From a checkpoint of a small mixture-of-experts model trained on Wikipedia: 137M parameters, 3927 steps.
Below are experts of layer 2 (counted from 0) of a mixture-of-experts language model. Rows are named gate (a neuron's input weights, with its number), up (a neuron's input weights, with its number), down (a neuron's output weights, with its number) and show model dimensions 640-767. Each number is 500 + 50 x the weight over its row's rms, rounded and kept within 0 to 999. Numbers have three digits each.
Before each expert's rows: a language model's description of what the expert responds to. This comes from a sample of Wikipedia text that the model never trained on.

# expert 7
Commas and word endings. Mostly commas, plus final word pieces ending a noun or verb, such as warehouses, argued, Republic, series, and that.
gate0:515402422478538520540500614453552562488500494525514447499546495496600601451447447416482510569490491566538451510544511509576498531532426490455519543575573492479518519438467444382564500454513474515568585411532460483519546499486641502526512481453495491483550574583488544535515450514539432617561508491511549623519576531378418523544471546499461504557499439561496542570540551548431487537555
up0:570586478467566527524463630550458551478535509523568442423417512641511515579461466480551499466498481480487492429405484550451502564503517462507583503424552394533538454562579439543443431561478482542482453620639486492462570437433453466500465459493421536606579484488599582501459500544504529459501524449453394479484465449538556548538444463485504635468517426522475467506421500440483569459431
down0:491485520489515504473505450617456461504483544447489443387486525542509445423511529455455505510504449544436463541529476523459502489441587518515534566552397500405462479441428466480496454508540469426536551499441440245470479592463599512472475516521499460502494541497398541498448527506471589500505481419587489526474545521396547426507450569495466544621458624497553422419531437450458480583569

# expert 15
Mid-word name fragments. Lowercase pieces inside rare names and foreign or technical words, such as er, ar, en, as in Drexler and Mbega.
gate0:546444438554514469467487495427507465568518549501494472543441502503411514436597530542479529503537512501485515581542486567509490437477539508564547523529485514554475451517418420423533513487449477481474512510530531558596472493490496468560468507522448495548529535510457576508516574522513542613530479506532515480498498505486521553390479539581545513469466445504481489524564476546532411536566
up0:596410528464478558454475437542403492527458521424523501447553558456531559565563503560531501476479378483512497447510490510480470512418453510512535469549543606489372528467459439444557455505513509575470490506440548509465537575472520403516486466434503517421555468447545506471537473525451474546518539427447514480519484577625442540443548461441561539544487492540438384484578489511475486561558
down0:407508441394449540540536499458426501523539438476494435513549456592368405471526489588388463581588496541450549509563488489551570437482576407526500518515593517478552523480460502464516614433566521526550501547563571451569485449523451527479519553583586478540518532481548483469476461500495519442463471495523523429517465441478450612581533533463443576480453398515527552519547542465595496461526

# expert 3
Sports results, table cells. Auxiliaries had, have, has and also, won or win in sports and career text, plus cells, dashes and numbers in stats tables.
gate0:453525562522610511442508469417521571456410443407497455522476519381386562537484508536543520469614521450470578528484455551476472579611509474533533480425461519508431494483599598625445457504505523540456566543414490536478548479457535572510504426480497470446510484605505527487507510538467473509456444540449452460470490480488571552580477576533486490468396473495487524498510508529541440473439
up0:478416577430608492460503570473557556486517461451467596494509476463554490493517559469580514616580485444495483516490524540403366512476495544519485495483450492410560548467376567550469426485566445556444528543443516504454451497477536587510501413538505561436475458539469609516528449486558590452551567534418426587473550568514439470514495542457440574480541608510451410471473513555558542486502
down0:408487444535495521421476484516451422493562474529437512501490433511423535467483546556489458459519535447491477531474434597531563507556508583481522467560408527506540507549531597543492482512531520540489609538499544510543591502512506460491476557545484500502448582507467493487483493526428456446511446500523344486496485504551529464527455598530427518477512546489470522403609442494617437525473

# expert 1
Abstract nouns after determiners. Nouns and noun-like words right after the, a or his and before of or to, such as part, line, resulted, according, face.
gate0:491388479541568460546478529511414568499430455555480544535483554534517497445450432420581494469497437523510605526489496520441566541525461486491475504581545518528474532546431514514547524504534530590465437500433480553448408633497459462500486465526513485468531459438494473567489504526483541490509498528383500463524483440541507536509513463529509482521523565488486476550434532511454527512547
up0:597465525385518425491467529423508439498519524466496484568498521488540453559437416605466497473553529541630401455434586478439557497485439486426449518458521454513527489506574483502435518568456511453444450477601442482486526574496462575463497598483434508459542463495534552503517492560545438415372462484499439523448473521562438517391574524434474524517511510481502506462486509431450517484480
down0:537489522436411506499626539548611477471388510485463531448518590475548590427489498474507461494577534427474401524520465471513511532512506436412521478587413442586528519444444476445521529504560426504575567402506532511567526486469532498568490499390431509548505533492433473539614482424499607531404471505517639547536556495468509512460542433502505470528431441531586422481420500423512525502458

# expert 14
From and word endings. "From" at sentence start, plus word-completing pieces inside names and words, such as iesel, ubljana, man, and %.
gate0:469509551473590546621532481461419510488421516437514549484456512503420498470546429593583468428536537456428488448520573500411548525573525497461421489460489508470504464597479602535496478464545558506438560477517402447513427556483503499407537495500498572482532474418438472569511578458601471483417508536530479484503395433434528507515470478516441585518406567473476552538471532520551515492420
up0:435486530559512563435492493385544491434496498535489444424562518590459499626560554497549550436510433508573469578514581510486546525461474470410513401557515524515492464472531455485522529558542436559453542507386518458426551584511487513546494446412489518545566427473488538580596484542412485513531516448535492444585512451432480544480535533480433492526569579517611449487520529573585509434557
down0:432520478483551559551546562546576489499397527471494466524530434518565492497474469505414541472501445439464482411532537575475538470486477472516474507562518514508551448518575499551409546525488499496590418487542482484487517524542479454545417470466497540524522510536564446443443488449487497476513416555431514565520494497519387473474489486466450541522550415527441412446553394460534507494511